From a checkpoint of a small mixture-of-experts model trained on Wikipedia.
Size: width 384, vocabulary 50257, 151M parameters.
Experts: 16 experts in each of 8 layers, 736 SwiGLU neurons an expert, 1 pick a token, a softmax router.
Below are experts of layer 4 (counted from 0) of a mixture-of-experts language model. Rows are named router (the router's row for the expert), gate (a neuron's input weights, with its number), up (a neuron's input weights, with its number), down (a neuron's output weights, with its number) and show model dimensions 256-383. Each number is 128 + 32 x the weight over its row's rms, rounded and kept within 0 to 255. Numbers have three digits each.
Before each expert's rows: "gets" lists some tokens that make up at least twice as much of what it gets as of all text; "comes after" lists some tokens at least twice as common just before its tokens as in all text. This comes from a sample of Wikipedia text that the model never trained on. Tokens count by the router's weight.

# expert 0
gets: "1", "2", "3", "0", "4", "6"
comes after: " | ", " ", " (", ", ", "; ", ": "
router:160094067164136121132122098141119132131127141098142057155123148142089134131097116183196113179094140096187138131108155069117128116137087104150114120069130138124161086107143123088120070117108189106157143136112144119121122119094062119167107159069125142172123149063099163051108142093172136135080120109128183174108122222115113170148156127089091092149128123182176118173181123107102104195118
gate0:151114070123072125104150093086131087130073090143079169057126106087145110075122127130122116086140161096091131149113177122144148169101062157109133130090129092152143159133118101130167117184088070155088136120145142098096126131132127130192142128121143121102140137097099155172062110187120117179122113205145073116164103084083130148117167136150140141161181130071069065188106154138103092151076
up0:109127158142095128124176176083099133097247180106170146126127085105088149144124140106122056175184149153146122208123165157142086199142115100172103111146163072144150182151109050127108046136166088146122195118121162071093150144171109076149176164105151108120126091140091150116124121133095108096112147081085188185100141122090111114126139098132091103121114191125167126072138133104148118188126
down0:083136141122154121082091095076094158099163150108208070147122141093132139135134149121161135112149166102176100113070111091142085083120110060115169119122049089140096085143102129098135135114134148078138117100138130121122169157137098147123150130170141174121151068113071141095138139174077135100200135114102175120102128119087138130117139116116118106095121139108112147172056092047064135161124
gate1:071122108148081157136155080141099187110119125156154178129112098146162109158072160147141114157129118154070113081073105116206070119069134192116111178133164146122156133133167144100177161081173128126168152103079122122083187146106155119117138089073089119117144128180103116129175121142095160106045163160117147162094147162131157196086129127193089076169116107154120175132078122120107078125105
up1:117114139143119156147127137102114122094105154145130127125156143160165139108079104179174179080157117095121205118095149101092125148171119120151087106153118157148063210064095144102155137153114108149092156123110071138155137150145200128081131126149139115166088151126067098170089169157137110134137115132148112035151110141138108070090108103114141144048116141119176077180142165131139135097040
down1:105160149158125141096155142110124130189069109142147138111130102126185082122101132119122127109141086097145102139149106108129126191095125146091093106063077112173131157112133111115120149160129114082072195107163157137132175131178110067099117133109148148130100113120162115088116140165118143102110139160187098136176091118145144081142141104118067134172075127096091136104127154110117104135196

# expert 8
gets: "\n", " (", "-", " \"", " E", "/"
comes after: " |", ")", " |  |", " |  |  |", ";", "% |"
router:147116177134122160128101087124108146164144169135094153150109121140141135163146135109126041124106142136097128153127145098180121089134122095173149128130140129174082145129129094133078098172104110112138105125128133127100104171115179131150119103118127090160132161150144158082182157148103135168092142155134151102154125169092179127147144109130105114203110093093185190153156174093182091137157
gate0:100180108125173120107154129126124162122070084141138085175119152057134093112104151130143014105082151185090110104055143134122073097093100175058147194148119118043165140147102131143140134122085133139099109110115154152178183141140107164163115098198115159090127107115157161158118099082122110115137127094104181099112170131082108141165108070107094184088134098172170167094145051143137058118130
up0:166155141152101087132118113105145129123204116138163147086114090149144132124113127101176136165150159081144157075108103183094174093147101160146150152064164148157102068164125133173175151134137159080175131085085144155165109110130115159181117127196070129178151126120118125083151160145137144152128139139140121175101123148165132146144110145132149135095176093095144118169145139140105128092128
down0:103108137144136166062168137167115123108195099127132136129119104146122129138173173149146056126202217081139188126132064104099149136082115137119148142130143180168090049119180128125153115116081160139116135125075130137102125142137116120160149127124118116148065166072140178097124133093173129160121071125122142113106090033190117156123142111132159124171140085101172143131123137129161101133158
gate1:194194013143099112157127149139136143085129097143079103074133143198086144092069130114094158123130121142079174125117102100170124114113081082100156103134087097175131135169079156128052092114150113132101131130106106094082154105108129105148107141139139141062142126107121129110108076164115108147151107103132111105081112179187187181127137180090137129175081127124152119128137126187063104114123
up1:147015148109148145128087093166123094039106158133157080090159122136129084148132095139131114164104102141125127125144102115124085142146089104172107151077139076145126140116091064100126166092121122138117125126131166120170071140122078094134119146166107131137123110136148120122098140076176125120151056152118106085164162076158144164100104070143065086103129154063128139140081133172098127135145
down1:119134098165183109169147163083140181162098141111118098102110183160112191077101155109091138117115215149171121125110116112139144134125086149149104097140111165162114065066101155131119167128116088116092162174182173175161141136191146198130137135119116174098125108167139115148180127123155112110145144080070117185082140142069145120145151127074097132075146120122174093085171130159077141137164

# expert 3
gets: " =", ")", "1", ".", ", ", ";"
comes after: "\n", "1", "\n\n", ", ", " (born ", " (age "
router:063124076136053124223083091152079104135129148146120130108120082118127163133182184065142095090121120105062094148176074104090195060155128110144121162120120135126123105157147139164108161153143168116150163142165085095172143160161103109087105112148119129157084094152125103104172156113099114125096079175128115122099148106105158130130111111133192091128123134111160072130119119133146138124128
gate0:157081117110117166133131110109126096108145113158113155144156159078219161137145213142076175124148143144125096141181106140154211161161094095172129122157150053154108076158144106099184139153151176105124191138109114159098108179156117205147047173074189120107179126163111112150143101086110130159133135139111116150121142165121122121095216159138152155143091140111125096091067141140154104149133
up0:117077141074117115181122197126157150078081107114113155110112141129172219105070177142127126119124137072098164206172161171120128144124118107122108132097173096161149178096149131097094131118143197161145157153105063150092127096138144139168170100105138144137146088143081076173166104132140114140162146122105102137101074113126100106098173110082130095025108158113102119089101158110097116144142
down0:125140142130101148147221149180129140078105172163191163093117171084135105148157088136110176080110079141111099110144157104090098122081109103135100127137199078144148083156111108095098134138119116129188143157110132168128163102081143170135117124105144143167110133118084155135114145174099090121088156088151148151110113065128070168142096178133132137139137146156095200059079122089117108060143
gate1:097152146125125123154139096160193135072135114172143114114163164183197165090181125091085152173150100128178090140118110146145140109099167114103122116185136105096114109177073092133095121076178147110154059158153151136127188159087083160124152167104083133106108153098092121069136126110103145123086123121167082106071157189087135136193027147157165144186157130113141095152078142142133061135114
up1:090179130194153079136148100193070069124116142137130158195168096155168157116121113091132182115132200167091117123122055170161191209151175118172124135142154108124134172097121072123051139127184146152065170098078138132100178131141097158161111077109188169077128127118108112088137150176102117195138068080093146125170157127160162153113114071151121069192119142154137117091103091059182102111132
down1:099155113173131169152152104121129102154140131122158137100201150121140102120105077168169102057164180161130170095101115187159105106125154115129121086125113111119086171129099189109143162162081083141085094168142154133087141140135134142182178170062164121110120106108127156166151112100110150094160213131133142121156128153145188136128142151165086168168152136105117194120153146146179151138161

# expert 9
gets: "\n\n", ".", "==", "===", ").", "s."
comes after: "1", "2", ".", "==", " ==", "==="
router:117122089127107179113153119105141143128057100107070091083148141159143116139129087061099162125173152113116123169136095185087156189121059138153137130150072167159111113100121196166136178174134101120155170113158084111180141099104149155143193139163113107077151148169157195134094119155118170142180120095146116091175120077120099112074120188140117168137134145120117118042114169205102184127224
gate0:114145133132139091057146165124164146134090169058126095110151120092126172119091184093098102135136141079176184061111133146172169073065069145119130131165180113162076187134152118140068161100085067166102139136163130149160142135135115155077133171135181093169168124154074184186098148159090156143138116144132136183127051183104140105137160136131185095103151145118148212163094185158166110154150
up0:093119141104081146188074155112187125184140114118129105098129154153138096177102145120150119161122183111119085097110147111110153183078174139149136127152132135145116117140116094144125168114136081138101148155100140121114134185089138099153158150148132152105173141057094163092139108148118135157158150158027079126142212146185146105124129161127140192132158126140113120079135093173122219136184
down0:143089129101145089064113143173109160129108135184125130158122107115128117186082065117120103113109118240116128137140134129115131121151117152115147162134196095085071103182135108059160158187145142095123108130119091140111096137144123094079114112102081134130107125104146110203083122117155141101143145115160192066130112102104105073141078154111121081182079117110171151134102116161181057104128
gate1:073142125119158157132127121084177177154072150086176129143125130184135118121098161132116146166137111094152135059165097136118128119059103109118086141125171176140152148106125126101148131123102094149149139116081123175176158161128146117146138177113113139116150076133165101117159220103180172122160178151163124151108097090103082114120130150100167133089116109149116101153166158155141117130154
up1:136162120108094127135130142134138144127122096149142142153111106104043130102136132074126170112126173077154104129103106110136130117081165112095169091133128100106140071105211135153148077153103135119172118091158122192173051189117123148090102111069128107156149144110128078194151124148120152157133165085115112188074168118113112108107067130133163084123103212124059149135133108078151126126100
down1:107104114165120160143105118119191116134165168116157130131170093164192130173097112122129146151124052102128192145149110118057133101140138108121080168145203148147140141079118115085144190080154144091122145134110089108152084119100157115139112138082115159127082142106108154101113189171105078124124107095167135134129049078109129125184163118098134147119131081151160151093129119177081134179145

# expert 13
gets: " |", "|", "-", ") |", " |  |", ":"
comes after: "2", "1", "\n", "| ", "–", "."
router:117095121149104120168072133145138158089128113069104072068133131124082137136116119124132100154153121077100125131204100127162189093140125127146118081172103120133103143097185132133140134123132128124206163100133136158155101157133107134161094115138112135190139121113192103125118128141142141113160090130117161130152078132130156103125159117099089129153130155189147086203222137108156192118095
gate0:142185129141092131147145161135120163071133122143128106082171106119134122120146166189146152123161146118129148090166129130147177155116211176113104114133131070111125134126152095155121130123120164094185159110158105163090185089197168135157149097128118107158080084108161152161107118125142140182140197129077178100087135106155092111094016115188104159102120161130117082177149157170138131087127
up0:165159098106116110132137105139166110124124132193133145109108122096172127147163114086124093131146110179152185151087057115121147115082126099182156172151197177150143147182163143093119127081112208122164096102112167151093149082076178111106097099113116109161139150109124153155104105176163099081111126117133130162132098119093122166091108126127115123154132155152085179147179056124140104118148
down0:086135154058171107122116122094080128117080174175109113102168144127108183114175142168106124104080127099151174128085134125070114101162144128104115083144153136103145135108196133114158156076140149079119149146143148123167121149153146157167102121083100169076129164118142114128145131079151140082116087106146072126129119138128149163160176153120161173124148173071112217122116095112124108174109
gate1:150148155173135165146104102125094142119126100127137134135131097118122097127091132108090168156157112128130124088146028108125166123145122130143144119080150116162166092127172064101097122136110131177125096145099130105121158088131117132087106097204163107105164154163179092106111093133106142132124124148070186125102100179174091144124114117128160156120160148087054098137155142138116120124178
up1:218138162104168124075045135099138089120165140128167114138101134146115169131120099165158107129139147115144206161073138127136131135148095111068183130099156139128155062186086130111147092114135142093158165140093134109142110123131156142130092182122076125106122086093147157136135128119149129114061115089132155117154096063128177113085171088090125129098118072165160087072197143085118103170184
down1:135140147141136131110135190198135157155096118088167166122152149133192159150103116077138153119153131185133110118093122173140134158155152192133113092106122143157128080158140138138084109139107202166105136121214159125162159142116080148096129134087176097088129129123178102124171118139143128119176154127136143119099111087132157110138173075143174083163184131138095122159158131118098144121131

# expert 14
gets: " | ", "| ", "–", " ", "; ", "."
comes after: "\n", "0", "3", "6", "4", "1"
router:089131116081104119093169130118114141119150114218112151153108141114125088130111168143092132126104102160149172117112203150151126149111155121105167120095187160146112122067030121145142139112178099158144140125076122123093144103108133119110154169146099181112155139100141148162146164130119090098158147149114099043106168132125075142105037096158127111154129139135122142091046136123075106090096
gate0:103100097119172097123150162139133116204114095116108096134190051126129194144115087129106170128152108121102127069094133105117172110090107099087106102092146188202131151102148139133100102149117131153174059120134124145154136112148150148091144104103148093108096081130094112180097131158117129160193123072093141158115193188115147123116117132101167083139135176137117116125181143186132117024110
up0:097146141145141081103113171119112101098119178121148112165122173166134167107150113159122120119096094136108106153087197166088143140157083165112131162095110091116074138124112103081117134098067141103161177129142078099074143144065144138125083132156123154132141168143141158070139152136084114130134119085169130091165131175129152157144164159154188109143129080060168071111078139138091121163136
down0:096114189131117015095094160146131188133158214153172138138168077123077125124148092227083148085115076157104165159156139106160187155133142195101116124139125151172143128114147070095186128140090103165138112167144159073158078156118133149098112116163114117156169133085136130145164059122115146117131088111169143106107131102102140155129118150111131133135210140154076144071168113144147140121150
gate1:124086127151150141156145143144153163103118145122109117140148114102149124115188075119110164093124105099151103107113184198138152107120094148125142070160156110185084115131100089124114173093077152197118133163137102124087162095085109124107108089171121156115080142132194085113146182112165078124151105109146170130096132097068142159142152152122156098138180165087191132141074156163152137185103
up1:096080110154079213062105150190152132104152133112076115076111120098047114144092209142130161099077141150170194162091113138093158137103178129142114117137144147118108187096118100077143194169155090118113092107153141126145168090096121156076103100117086183167095083079097103126150177160134125141132107131121158128084143180192078133133137122161099197101129133124172183089115116102062126180105
down1:128149145119163067108137236049075141122167173078146110116094156088111139137073141166102127072130118118118128103070197097090129151153155158124150134208161134080107063176137159165103106069204213142164105131151129104150113129161142081188136077128111165106148147182172160079130191139100154130055137141124129132129107114160111138154179102113110147138141136193115080109092052163130096124108